config.yaml
n_layer: 17
d_model: 128
n_experts: 256
experts_per_token: 6
d_expert: 32
d_shared_expert: 64
activation: "reglu"
moe_layers: [1, 3, 5, 7, 9, 11, 13, 15]
router_score: "sigmoid"
normalize_top_k: true
routed_scale: 1.0
balance_loss: 0.00294
balance_bias: true
init_std_router: 0.00837
lr_router: 0.00198
vocab_size: 1032
norm: "layernorm"
norm_eps: 1e-06
tie_embeddings: "early"
optimizer: "soap_variant"
lr: 0.00682
beta1: 0.95
beta2: 0.99
batch_tokens: [65536, 131072, 262144]
seq_len: 2048
train_tokens: 457500000
steps: 3461
dataset: "wikipedia_en"
Below are experts of layer 9 (counted from 0) of a mixture-of-experts language model. Rows are named router (the router's row for the expert), gate (a neuron's input weights, with its number), up (a neuron's input weights, with its number) and show model dimensions 0-127. Each number is 128 + 32 x the weight over its row's rms, rounded and kept within 0 to 255. Numbers have three digits each.
After each expert's rows: a language model's description of what the expert responds to; "mostly gets" lists some tokens that are sent to it at least half of the time. This comes from a sample of Wikipedia text that the model never trained on.

# expert 18
router:087170159137137074094130162140119151118117152135105106124128026123116136122094145165115155136159158121057054131086141118108137137158090121114128139118184108127108109139182136095155155187150160121211130129083110087121147140158144073128077142116205182121114120135198124128088125113089113143122150132101089087115155142082193123116084133179153149094151128135124126112131157040098143070170
gate0:043133101243147118152065107178123117098126114116153126113130139150147182130141193203125123134130144135189120141083104090088096089096160112133148116182172118145166091104172115090089103202163142158107126097131123142099149085122209116111122143118197121110121091111178111143134141162154121073191135114134112089098134144094131114145116132128137088136130104089128086111096169098110092123155
up0:157154140074122097166158109116145084192101115151107130163157115122095015106144141132208127132146101133174137154154071153082127130159095077129204157157085140069170152127107141139110100137113113130161092113083100097179107100148159131121152101141078138143071117097150128166145067166090167123165135104102189164105133149149100166106137063101126156138154119135154136108136093156108168180101
gate1:163142136092151164133104128175110167171107167114184110126161100126097156217110100154116097096131151043105111147163184127096147123189089138148146113188124197127145117122127147108124131143124160123144117125098110142137149066153136103160132106123153127090131108160110157065163188151087062130116147098152139151144107102122206067101139188108167149058157152140136130145160149084052140093125
up1:095122096153102137136157130087162058088161085135102132125103166125161102078138149106108184126089099216162141124102086145128116135089160098120134125111121044118111131132127141153148120134097130157127142171189172129116152146163133131128120151125090113135106103098113055162082095122155169111119131117111117152125125138140103170185115036141042080210103074125123138096070134188163162147112
gate2:114144168094159174141126187051134126044180137102103129113147118098122173169088176123117153189165199096127086186092144060087159154165119149132089135122169114145123071120130112115146129125168162111160155129103132096081110153106135067145097125079145137154152143087145108129118123125108130088092138104091075128117116057071129147102126150159152157180150176120173173142154149080167151153120
up2:103013112147133094192135041143095139158139051081147109103146195128163126113095136177104138121122132162151132105122121139139115091148111096182147123072136144108234145112070140134131110156122101081112148081161128120138161150156142193155158134125109227134109146109083129133135111111172159113143103165128164178125138148122137140126137105143086096090147106162108136134116079165150139110131
It responds to: Possessives and table pipes. Determiners and possessives like a, his, her, their, the after prepositions, plus table pipes and the "and" in Grand.
mostly gets: " his", " her", " or", " their", " its"

# expert 24
router:107153166160067109130077175135182153111198143152108077137141102105153176081134095174061094140107100104077113147081145141171134127154097167058103125127215097114147130133184149117127124124139171114145128220138112106138141144094135122152099165149122127123107068094120098153105121101097150145143146079138112088106143113108228171102091118152124139132137150078095136089158129130141193126107
gate5:112143144121060113091146111137204167173129179091081109121128089146070146120138094133140183066135093160136100165130142120150189102158106143128122156070094098171076140148150152141103147126131142099086131163201162098221139156119135193118138132104112113115165109127128176163111123127107099172140093057149100064120180153123139144145082120094153086123100119160090185098119123142107180143105
up5:109138093099151135128131111154172118076165158108102068201111099103120200148096097134132096133146147133126132160146137064085140137090093139127130118099114131189132221097169108134125154074108134131174100039181132169202122114138108141161140083100153140099138111076140179111120117113079093142142168120133124095106125148107151158110142098178095172148072153119126132129154138177181063097084
gate6:107167169138093149127140125170106100094180158133148139127123137169108167087122143220109095157101101104137180181096064076092096101157096169080139107188154107176113151208174142120149132122138172154083129207122157122125075100116125075161118156151119114112111071126183140107133079146070134167126123053150089103122117153090154137079123125132123159161126157122087123133127138097076140131113
up6:179114120094130112156144200087158089226088104101114129160123147139118107120136155111100089112145129184118139112134129156138131154114125103153170141075113196071090116124132119137122115141151073084156193093084156150137085113168128207119096126117169129119138183121154163115138143117160148132110054182074110137128115078145143144161108062113088133136126135149182109151082126118170190054131
gate7:085097165158116171137112128179107117134137136120128067137197158096074203166137118103123127173103074098132116174064173149160148039113130153126071139121169135127118166120158087070114116126160134135133096159142158113148114136111084100174103109161131085110124074082190127138092138120108077185191116088178124171132108141114192138144138141149168141107144116110070169128146091123184147125128
up7:112161162102159146130126207191120086178082150067123150106174123136066134175176148179123114161153119077054165174116131105164117145078122097127112133117183133117097104128098165101106146136144127155105142161108071171060144142175144064077140114107144094128102026147108110118186120129125141093157107121153167103125128159140096102144174110121134083108121097115189106145136157119120116149094
It responds to: Word-internal syllables. Middle syllables of common English words after an initial consonant, e.g. eng-ineer, L-eng-th, ins-igh-ts, li-ber-ty, ar-rives.
mostly gets: " ar", " bet", "oin", "ober", "bum", "eng"

# expert 21
router:147164175130056097157113168111093166058158119133143126121154107146158132117069169127067162144171100120119096134099146177088095141112154153128182160090169133083121112093168173108179122156117178117144133177104040150112152083123122094155104100095164120119175099087125135142119103144127124139186173146139128142107187137133209124063122156194131110106131131101085135125111078073105142104160
gate0:147116150148138094109108074131008134122072172116154115129153125104150091101199131150122165119154134117105136128147091151085129038116172110074132192130114079103120115131145180194196117161176146124163130130128113172156074111128121141141127115120114124179160161138136129054139121158125086117150138119166123183178126155138176118094147112170157094133113176119085126158156124153100122061164
up0:107065105113131156136074163085177167078125110151059183156118116134056115093129178106152167138161127180120137120106091145140112177116073126147176164105158153116117162109159149060111115122137162129088136148123151122173116107175132162104149109086153119145112118173148145170114128091101141145121136113074132143134174173134091121135052096171064128063141150156077175103162049150143111162107
gate1:105141138140137132051122145079151139081178146114174161158096146144116118120137145074105154181139131189083125110119086175148145171087165105139103139065160137148094143129097151128168184162075182127170158141102169122090143138197099136054106144077141089171119181066158127133090085175133115155111140037121142145118147118169135081105116128086176114090169134122127132129129096100109131113087
up1:139119131109119120142126161073123119138145145089147135161113100137113140181138149079113160127162125191104132164101130100125142205106160090153084113154176116176130127154050158159113155136137106070134107144123160109089119110178084124080034122110146157136111118037093136118110119181164142138134110105123219128093101084162128139136093112133166089084179149096157187128080117060136104106155
gate2:127152144124131139163125157084072147148114119145140154155121101136116144153118226104117116130087137071080123076073125076135110128155146158162123181137151150136134062110157154042130169130074173113131104194108160207081181163089109192143108129144123144144122116122092124109106113125129082162179129170203098165137164104163150108108059173143108146160122137119100126094129154086142153097131
up2:060157131126137126089072165143173078055096089123105118117161115130122128126124051125091129155134179120138142110127118106145130177117134095100130143083133155116166141166153149127143142161127136098118206124138121205172131145191098137127100074136069114101127180149131192091093144200066146127111112088148195102069101157134113116148125089152175097113105118145125080182121128187086125150110
It responds to: Definite article, possessives. The word the after prepositions, plus The, its, their, his, 's, often in sports reports: "in the bottom", "advanced past the".
mostly gets: " the", " The", "The", " its", " their", " his"

# expert 17
router:125166179138138107141074124092090167132128210138101120091169113128102134131146143172092089121148113118105076118120119194057122067160150143087122111112166127147127137128111165082101164197093115124150175162080113109148106121176151090151081092133192120116173113110156148136130087151162122168119131094126112091113156116119134117093074173099177084143215152173110111089109172130058147088149
gate0:139127183119113143155122144132135148128177151105139166083135155152175045153107182174115119107178096117159097117100195181093125072129116148080120155114145151097168101163158173112091107114152158130154156141131124077139086098184200095086140102111145136120148127149202099105121107151156118155092119140095073110139079151135126161132122158152139097164079092063212095117136121091153099081177
up0:126143147084116151107141135045083135101129221062098131105180157136156118176117150120082122142134102155149104147126116213092118058094089174116120133151112132128099166121159140051088154163152140155109157148090099111105082066095142102134134153115133139118118132146191107114168104161176125130106200138076136079119138137151097155131113119127139087173159159133170116147195100139170156082148
gate1:122145129156129128209103087122076124076191198108113148107121138108137181134129117150134118161139084151166169142127196086106128189126092171152106122121072151154132083167181123129148127137146135126114096095101140147106099073191104144099143098161169128108181149115116176064208073118108163116103139091106085144114199127088183122116138139150126112182105139152123124067182116125109104114106
up1:148138106116087109121148163115128182115109133145126143156130064169135071158123096170107126216150130152142121109113070151153086134119192144151126149167150171140108173163117106139073139124074175108066139144109125087139120139128136110145113089160141122091120124089162031143157091096129217138160127079088129107115098167189097113149089079094127133091168137056073153111124122114169107136167
gate2:120174160200143099147145194101128119145184085103091075155169109115043091113130115167116119104154135097109148118160105139048126129115134138155160102132109137191135143144118091116166177181125158134106105156141088104154168137133139115126107119173136149088219091103120122184124104174143197158138155152093120072106117113142120076147115166109129143105171145104118107090175091114068120126053
up2:100092113151125153092124141139146150114129136107161169113133122127188094172093136140123109163164105195140124071109126095124172172161101113108095124116128197102116127129073177161147097071136136151195122109100120114163137089156124177107141137141108100142139099153112146111117192080189136091111024083213148177086133167111102159078149127139074129123092135118055148123105073142090133151128
It responds to: Gr/pr/cl word starts. Opening consonant-cluster pieces beginning a word or stem, such as gr in group and grave, pro in protein, Pl, Cl, under.
mostly gets: " gr", " Gr", "gr", " Pr", " under", " Pl"

# expert 55
router:143147165141123124116093172154145128097153127101096132171184132134134155117107201145064109158150124094072081087128145179130122088165115104101127105154177118137185138082102160124143161116127219126159080172078093088099165119141172090159154122093132158113169075107116103153101125133064126115149147133144146128040137116089194148089054110190135131105112115147067133102155144124116169128123
gate0:174113151132143106109142125133132166118137095125126142166125101060163146113157155101136135136178148118119070150150096112139108032120114154117115108145100110143142173064131211136175216122144177095119099091137060167128114118094170093100151107145141162176193087136112089138090104108141146165137146133185144117140133127145178132112052097083160131072100143169059114145115174095161133151140
up0:061116104186062135163161127102142106173143147124203146094074093153160140129130098147154181160121176160142132068123126170105112158122108132107100223145142124123132135186116107154108145130082099113151125162074157078147134131061096101128072122123105119147092146086179198167108104103155106168134086060104144133057150134132146113171115138159083104152150164129152101109144142168123153158150
gate1:116136134116090109084134202153173116140126111081136157095157085165126113124141134084129157175141072109084124100079120156102144083120115185110148150125095175138179179104100154148078139083139186103142138145174114128156126147186115114122129099093137123144135159119100118128100133142133096152110170077098135145031103174076162166089149114154096142098135124100090155125101126133198051128224
up1:162189112101122104081080159140123131148125057121155145107138141155090119097181126102069119169122128081119095110134117177152109140143064104104166109128128086179093133131077158119133180135134166126200117140185126113201093162108119087172120093117140134134125089108104142112188149093131162066128159136133121137129149130098126148139168090201096155149148124146127147114040055122185074104166
gate2:117108142128126103140100111101112112121141142146142096158130168136133130120167188121169148151166124090173066146115089131144123126157184177130081087140175112148161186143148164135161190109135193079083180130107143076105121161149150138152074109115119088142121076101125080186112127133161163108131108142113125108129135123108175030146155074161157140033152116093092166162122147044133144132095
up2:126154128144114137152165069125128145129151122166099142122164055167163193087099140132148193115112098137113119095162124013143088137150170127125139076166171153121116108153104085182149140074112169155150097118116075115083148097091166123114109154062138080124174125117116122148109132088100108069166143137154098111159147144110142079182108094179168164081118072104089111144090142122155130174148
It responds to: Mid-word fragments. Middle fragments of ordinary English words, usually after a short first piece, as in trailer, double, types, caches, punk, mask.
mostly gets: "ook", "eam", "hip"

# expert 50
router:132218135129127121102079141099152182138125153127141113167138092116172187130139146132131122151096119135098107202104116136087163101147135122106159146166141114118173159126161133084209188144106119128172111150087089097139113071113093051127085125138156101109130083044186115125117048113083090131115111076174119098064113132135141130113120110112187121118175179148122167110100138093117148137166
gate0:172136165139130212153123146133108135157123118138151152131107130119089160142107140110123129087122074171103114101150155129182124141189219106203117149090061135114137098112067105108191178107162149148125153132114105110129131094071139146118095135109152127156140136071139132108167110111094107029135093109175103119082135151112110090059139125111116146160106128197127143064156068104124176133156
up0:125106112171077089168102074151146125070118140147134094181111155105142103114141107133102111173097099167139145129108143150055109159118117076147153085184128168123101126182083124113157131174100098120177181142119183133095158114124084174117056055105132121112115136136099144152153179134135218135105139132039126175127124168122135126084142094117129135153124135158143126084129096217093096125156
gate1:126196149153098118116102152155119109191089153150157091113096129119136177094123126084102130142117130076138160145126148142145173143158096113130144138128145109162190159150187144079106199153135144161148097105116084176108164059198135130109124140103076056106179084120145155107063081125081122148111149134181185117084096146093115130095161052137132072074091098116137160117141131135108132165162
up1:108194150125180099069154136092151143172105143159148093121154086111182137146108154174144158127118170173106100125184133142116088074137130110083158111146067172155097096116070102111183185121137116130113093096155084094139161087027109102137164125132082165146098177138223110156137114112147154136126117148122134117133131119118139152128140066116103157098112054129121171088125167174159107122101
gate2:166191212126158143066103130149168149147084090140074106124139069115066145118119142119164122189075165115121147177122159136101179094090138143145143167143188092163136098104123177103143174068138134135163113200138059111149159121122108048120175059141101116161117116118151100127125104130048143134143125079182110071118105120148125114120151122106139127100146126123157152130136149118134168148102
up2:077065043126125114146121123099115129135212139139125156089111124146169110139123105130082126041148100117102146096173134121178117161140121107169122099090101167104109168161109091136100042187161144106101089096136128123118075139109155193142100171118139123083157135133119137148153177090126090124124151178092142193157151165124109125106130142129124148146090181197101114133174097155127109101203
It responds to: Occupation and role endings. Ending pieces of job and office words such as actor, host, director, Winner, Republican, electors, and by in Succeeded by.
mostly gets: "overn", "ember", "iel", "irect", " man", "ident"

# expert 42
router:115172208141049063160076175157098153079136155129130081143158092123144174111086118140095145139156136117111084113099129202085088127136145130138125150100144135114133103144148113067159140158136125122142150151132062117096158086158149100149141104114179144124163118135183073073148044132091154086110173163174132107111170149082185116110109158139144122063125135111117098149149138076114168084151
gate0:126120097154093127095136103136132166127120143121154130101147161161119127107143155185163172192124150167082137131152056134141168158134171060127233127137130125136125109140145152122178103125128148187133114128082057099068071107097128111173164101151076089151117131074111098123123109137080148082154166061140174182097093138097088083124150075172190109149129162118171112114130099129097131122133
up0:091062130147067107089129128131099111154134168146128124134088164208090151125129103162153162194124143164107116144131071162134178126144159112110198100140099127156133115128144142095170119136196113128126150106109060099094114110111127128164176097166024091113094127118121095121158106185077140056190129100153130155122082116098103136134145135152180106120128161136161064104135096075088113123142
gate1:144124117154129110153095080148077123198146168095157120077149140157139163099101190189119141142085137078196149156140127154130182138139131124152125142097153104125087140137133120106139187127044092124199110098131085068140155093121114066129129140095098148131192126102128097151180116139088124087174137150153059112071136125115174149162144118120101115123146104089164099206094116103138156069142
up1:123135130103118128102137112133161145094154096172058138164062103104101114114166085016141102109119088142067141108126105113138122167119131141110143127150096134140205125134133140155150098139146213140121158177129186185088135159119131190110124099139147115127073132147111175125110160185186089122102141109108162132149123147168143090094124127150173139113111122159118096046186146205142105142088
gate2:167184118129098088122096163147076130054151116200140121135187166203130177117139090148108118142135165138107167057123143137128156123100159151098100157139182072174096088184107078148192144128110140138061105117138165120122149139143093140119151123140109121144155110101145070072123086128144147127046127133143154138119165164132142113104062103154113163121108124106060087165111086170170131114140
up2:118152178105191105130146109114043125149147139100152092083141128117224085119089143156064075109125128237155173144155114134151128205138133115128189092128155097125148098095121128138131147104112112147092149131071116110143175111088175095116131079191099092186097131120094158139149098137134110149115091116105098161102150082111111146123106173112170124117110133110145122166071104132121193140110
It responds to: Articles after prepositions. The articles the, a and an, mostly right after prepositions or verbs, e.g. in a wide range, of the 1920s.
mostly gets: " a", " the", " an", "The", " The"

# expert 45
router:156177117100063089144100181114127120120135148091123072142132122128097150082144123145120144130144129153133112126086158174155098145166149097124154108114120123099125155146129145121201161145119181105196154192098094082104183104112173084128158174152213216129184152080130117119087087078147090109174139096183127088104137129118143099071094146105178127130158091146111100082126108081089129103127
gate5:124187117112157096131142129161132121165178130109144143087089117076166114088104117175140149096134112153108086157150200058142069111104172107141162125150114141050151117102116113148225124110149151063214134147146135110186137076156162112109119155112180124123077154144160121138085123098128125112138157080126170108131151077131117143124104129134087119203121104157123146080049124148091149110113
up5:133157130124187093164167120134152133133098081104153131076133122142116158131096117141160134148142137084053130089144191073104125097166130128149103144107140144103120115049136093151151165110080139051130131162130108096121093120143076121099096122114172101088176136111139075134154127128085092127139164082225140145172163116093120177108155145181172119193155098176130177157090057145146125115085
gate6:138174193104099119134074147138132108152180087077100101117148151158098186106210074168156134117176132093166137133141155131159103127151134180161103107178131161135146089112130106101146118151132146141031153136113113146156159187118155060104140129099159133084172125119070109113102111124068148144172103139198091096158127125125163119106118106103096149182066089081121167126149144143114173148084
up6:170142098132091128170093091128135126120130161042105178103116097123100139130191133188129134076127138096128102126083154116124088136149160117142130100125112158153151097066089071138136091136108150122163118154153155110146127166174137123106135171073118129117047152144144209145134136136163163051098203125138099110126108084121101150179186130159092142164067121097111115161098113102207147106168
gate7:138137073121172083136121124190112088148151109143138102151117121128063180160145093180103121131101098146073081184109114151139135112176131155118092132119074103129138181131171056119176196148157157125086158138124116165159119125120143136145055137121162106099188124139137117144185102126111100121122195183157069101087179122190127160113164060111135092173164110101140096090124079141129106146110
up7:111115057133194127156138137146117092144141072148133081132114104137113146132134117169128110126114113118116117151026129186107131116122154136159084098100093153141157198125139123117106170168106164117055131147142130192209131132124086131119143150082207141142155130127078109154142148161157121200135150143135104095108143085178104165165097117111143097092160151113150014096147125158136144096103
It responds to: Noun suffixes in formal prose. Noun-forming endings like -ion, -ation, -ment, -ess, -ign completing words in legal or political text: election, exemption, Congress, design.
mostly gets: " us", "ction", "cess", "iew", "ion", "ement"

# expert 52
router:123175148151075116087082138106153201096182135142073110090125108170134163153099105179111151184103151103109115140102153182163127121179124134123187093150162143088113104100196093118131163116089127142176135123104116064151137157186116097190082140158130121114154159108169141113109060097089065115155115121152133138107116075155131136077108142167143103141124133070038108116141170128135141080129
gate0:170163168113102117072082184119117129125173137175137126112139078121152114158121119153183126125137090144153192167142125129195112185163129161115130178121137121091088144139181151151069154142167168047134094117133135058124096120164147072132201098123070130160126151119096065145135077093194094145163127088132135140148162128131123102155058124196113117181115091136096112098130139121134118106122
up0:152161184115092152123086179082113107107196129132113099138106149111205138152146142149171095102127169143063139124133124135245151164196122125164138140103135150118129104142173154143102118127173156028122064119060123070117142130117107095105140150131128142153153077137061125101111086142184102117103088166131104158137157116127154121177080119134129125166093109129112145111140181115161105127104
gate1:182113121105078153105112179141158145098128121091127132092161191174146140124115126126133152170113180167129106161141170162199114124136182122083167057049139116096154114070154133145161163143082119080171157157133127128123127142122126127154052089145108088138098142094070109065087135126135104104168147134077139190158080082163164144159117129155191104091098134107084114089094139131123158098145
up1:113115110078101145113119204151135114116141142135128118092130185140133181136098124135146138129165179177147118157156139160244064126125176112087166116118107105088095112089130138120141113173098129059112128131123138117075110109145140139132091082139110099124118171109108096060082157142211080119162063094142164114193050108133133068121143130153145113094109150126135131091158168132126177142102
gate2:167130119134085116156118164112157207104132121156141160116116148128092132128122101175125144145115151126059191112062187185169142146158077164117136079211121181103078150141115154173137156113139091110170172103116138078072102140165134110116124131109135121128116116137172142115113090062130129171091132132175100105126126059141120137072102146094137133155051104098107062168111172078127129148163
up2:160154109096070131127125080132162099083198133195103161109152142139121146119143118137141149064137184103050196128137104157175094081132153145110136103138130171121127151049143103108134152111127107131130204120134152017176108119168102148133092151141185107127126121098162120108138084137175119179136204116120104127135123084095121129093120146114167109132058087124152123097126186143134134144136
It responds to: For and ff pieces. The word for plus pieces like ff, serv, off, pol inside words such as suffering, sufficient, service, political.
mostly gets: " serv", " off", " For", " for", " pol", " ass"

# expert 28
router:162177167157113082057105133127143169088151179131129095121164127185097174128091185142065145170154122115139140127120148135152116095131140108106177133094187112095135100111138135122136192109170125116139108116108139127137148103122104114155093151039170148083163083082186082110132119125148179137134135093108145054110152114074167128096107080112122119131192169101072143095147112127088175141055
gate1:139152142152207125079066143119043140151231123128159138110114105066159108141135114150155172134094169113094155108142117107082056113151125146131103144074108182082114120130120079130110126125179144112179180075166088109158156150110157083151162079117151142144123181078162092132134134143158140168108122139118121119142115124060127096157070109123170152141170137172087132128145143129100099173097
up1:145115117106133048184136120116145102112104106224130129136093148129140144068116133147131169137102108136126078114053130156204061117112120189114133076103169106087149130155043122181134103144099099148133153160156104133081070100127137119121165175119139098116104107123158157133078093125167172076143108154130171098177174154134099148177175189112169153126146100098110097153116110138134107133099
gate2:142122167149122126159110171095114152102124125116147071111127133091116114131144124157103198081118139104171128152143141164092049082167082123172131105152154098111132191112065089133134131124119111109133136068180139099118112133146102100144142124096119154097161137143124164051091099116149149043174115117121097080124147124107168103090084141154091197144198187110110203079135199127130143145094
up2:025077142103131155134186123108144080169065123112164204124113133134135155128143154139205057129122141136135155166097115141158134164080187086098142153137153100130143121152140189097159119150063133132134108167071173138109105072133125137141115139142139138144016146143115142166125129106129121199075152135121141143089139105172120110126120092153117117114096128097161104140053109134120086111136
gate3:117120083127184162146081134078105128087149127166078126110082095118123116192125132161068115123124158133195136147117137173182137139106128123089090105154169168155189101149121156125125193161166123080166072121117129100130136124126135107113136146113159091139168113069162096133062132150134169143067107152111086125132089093078169131072139133119138099119152102098132110169158094141255104126111
up3:114144110148164073067147101091122165092186074090093147049175129151148076145157167133090128122112127115143132182121082106188126099115123095115081139168088170080104092110110138113119162138168141086150105161189160187105149136104113048129142117144156176164142140126146150130111122112123197172059113121130108131132131074118191125180156146098123084082162117089102101175137143124118096154130
It responds to: Album and al- starts. The piece al/Al beginning album, mostly in music-release text ("debut studio album"), plus function words like that, by, when.
mostly gets: " al", " Al", "bum", " all", " when", " that"

# expert 22
router:102167138122090083048123143117110147141181134119152159119173109133086144136139171170075098138157153129063117107112199153148136119198154116084163046094130127091135134136109109121157186108136113134169079160126116156108150140138139109134101097114145150138131077083189136110111098150097163122170098182112130101094171152055162142110128152141165114171112130058053087063143129112077135118132
gate0:168125109117102077148093158099131110092129105149133178113157155124074187122120152176131086111097163146084130164077205120182149111130169136138151099060116143110105206110130121142121090131176064145045176129102152141101185099139177107104155131100142126118124116118182132153125103133128102120151096114056153142111130111099164142137070133148143178095083100091061108081132203116112134147135
up0:065143179117092138125203088138144109142188111161132162129093091159201109162130121112124191071123066088158132101126074156098153092113112099175110128184089115135160102175141143100102099134095151111139088098115131123185158073143108125145148115131102201142159122162110128073139156176120116120082137147212136120150109207168108104126135101105126109077109152168121092158109131172172120132150
gate1:143191159112104122050135187176106141130082127181129153132153169130050152132109060156131138133119228160092093101099180137180154126115090121146124095139169130109141174150128098194115187117097139152126107094066128161153139135087111093120110113155178111097174006146149087123147112116148125152119136165134112108149121141155134141100120130128143099116166124111110140133146151098101159070114
up1:127098107100132142196124110116115111144135078044136083149087098122179108126150179058129127165134025146170186162126062136067127163087154105103149132135113139182164072110156151121131099144158131082136115145170145092114121125105156125112120118094102159132072166104106202138124134157096135106128152072099184116102104154095110118155101148200123184110124159147163133103124124126149123178163
gate2:082126134104172142099105121090104152070170131111122135147164116119063144109142197202127097151155150166145101069160133068132104119164127107138166065182121144124153147084122158097145108144151146161121064207193098111131156150121145130136144139156098125125117056087106114115118118107145164117077147151072061151078078174140178075138122130146150140085085072138116143114121103147156158153089
up2:142130101146156152162140129156135115169083131090118136129096153133125110175130139100135223139107107123122136152130117160078184105107065111114126137084160152090149124220162103150158229113096156096174125133027170156108118144135110109104063113120180084168136147176125091122152125122102116115111174112143168145121214096135072096137141096158126107148149180113102106164151134114100142111143
It responds to: Adverb and hyphen suffixes. Word endings like -ly, -ely, -es and short linking words inside hyphenated names, e.g. formally, overly, Ille-et-Vilaine, editor-in-chief.
mostly gets: "ely", "ever", "@", "ily", "ly", " years"

# expert 59
router:111161146098086101153098145059160143087158161154120119129143119139117163134108139174138147113085083123087117149096121189105166116173157104115113139139126129124080148099143145028139187146078122113149123166088110045129156119177096038146097148117158104112156139090126129124096126093090123130160143141144130138137178130110172137131098091146123084121244162116057096118107105151140168139178
gate0:123111163076092147208124193102068171114117111093148131106133132169158093133120195213127119096154085150133188186118113135076125130154156122096099060111091189124110155132057175083109165146081101118109113126065109097115135124158167131120133127166180152180109094144173146109110126100150142140123121126091160165107131139108179086167127130179134090124143163066122137110125085124114162101138
up0:116113136140115189168105201109082080084152169114126129153138168197190114158174199145123150130104104115189208152105102072114153083089110150131067063104125114169109163107091175130099131123123071131081087102054129092134166142181142110148119095147128135137190073160157115152105080097143122120113144123098128139140119144079137096136126130168101108160133164086139145126113099111105125113166
gate1:193141134179087098145158102140165142120081090072087153165135142147160106113130164096163151142129122137096078110121125127141206148146111068151142122145062129111120097133118132043131139160101133171135133103108174139088142115140110163120107094088109147119126095143218142140131048167133146149128117132177163093146175146132127144163111153172169069063107186141136126228115149138099101141154
up1:189154166125139114124200098091178168122111099048143170110173108099133086116146142120136153139137085119101130084143147107141172166164105039191114125167117121153122107076133140072091154170092169190136121144072160116109136133150077125129128097131105154107113092085157149114099116185154146108150180094131185080154187185147139143146114121125168084074180103154120124159126129133109092141160
gate2:098114120127137112156141165154152118099141131093139076104126137107070154131139139112099122113131118195086093139128066095082162053190137121119062156193143110076130170167164146124142123163153145126119170164143140139090127130112103093143141092109136176052098151082137114118111129136118154102155194240125155145111076084060114096137113092120148117160149128134113073165187131123143141122192
up2:142127196116165170131127191140124126081090103138149111132130095084148127139065156144145187131144169127147123150115134156055160101163109133148048089122123133092062106141155062078159145112165105166127146069126126175161165149163141119137106098095160156121142105119151164091075101030170181146151153161138158133107144099127137075109102103131140163140130100073108162211122110115132152129147
It responds to: R and consonant clusters. Second pieces of words, mostly r, plus tr, pr, Br, pl starts, in names and rare words like Dupré, partridges, spermatorrhoea.
mostly gets: " tr", " pr", " Pr", " pol", " serv", "pr"

# expert 43
router:117177130163125086125108147063124126078113132118112138200191103097149150107131167162077149129142149145122089122121133112154120092149137166134166129120161142098139110095116137071177149153099161089160139162100104109145169125161122127197116145117175142131130157099162111094063059055132087140091128138170105084090155152165122143032103172142176099121190142128116127054128136070115167109098
gate0:122174208127098118177160069148143115101109120105126113124109089060153142129153155207099128141166124150166117220108150120131174082120133119127185102144133124143123142120087145133129103139062146121186078114151094120157075130124135137137141119102152123123039135159151134110103078059159133179058127139100123100108144133227169151136136095127125138146131134137136066123144145122103165073164
up0:169107134082158134125066156172109165188128131116167155158132172184100079118128089069120146111123055097086138073154169160127097133124129135115075143060127083086107147151168192140100083101175105183112129143092178109052116110146141100127135117177157139094135118134104106109160189139087129104156110131145127187181153127071093129101100143125111099155141149170130170151067098111113155126114
gate1:129137178118142102127167081136197143125080111168138109129113087138118137164157217127128191124135123086079107134053070150148163054081112195145173127116133119124127155127106091070139129136118132083108077187110168118159123118108132135173155108122183054138127166138119126177177065091136099206118148157140142079137100138144158140076102141138099080106152133123126136108130152119144167154109
up1:132169128116109109152134090196156129165046109164090089126143101074109151182130207165149156138123128096118110097062072132147140042105153140128152139137054144135125115159111114142167074150138130106137124123117130142113120182060092175165166153125180127084104214130166183169118097136109093105116127130148188136137119118177171139096082155142130102143151131161108141118157122098124143159176
gate2:102130175193095148092112122138141101093121111145130160141130142139096160112110143149134118148132128224135095145152132109142142137120117121116057202127137121092140125127147099052169154166141166111117128162177087126118145160159123124156193145067100097177107162152207113127066087049158064163104095091170101114145206163079169108090135118156111122102146095143158128100163119131112083134120
up2:171103152175106175071137122069154138103102094068110114148096157112114144123135113148124123133150117230135113154102140125151150141103168157100096127069111174090167183112124101103189126121129145115146109080145108200069169159167167125121164142125178128198066158136116140111063142092187119107088135088105083121122130138126159130056110110138094154119126109154123061112143120130113137074179
It responds to: Institution name endings. Final pieces of institution and place names, as in University, States, District, Industry, State, Center, High School, Assembly.
mostly gets: " University", " States", "iversity", " World", "istrict", "ague"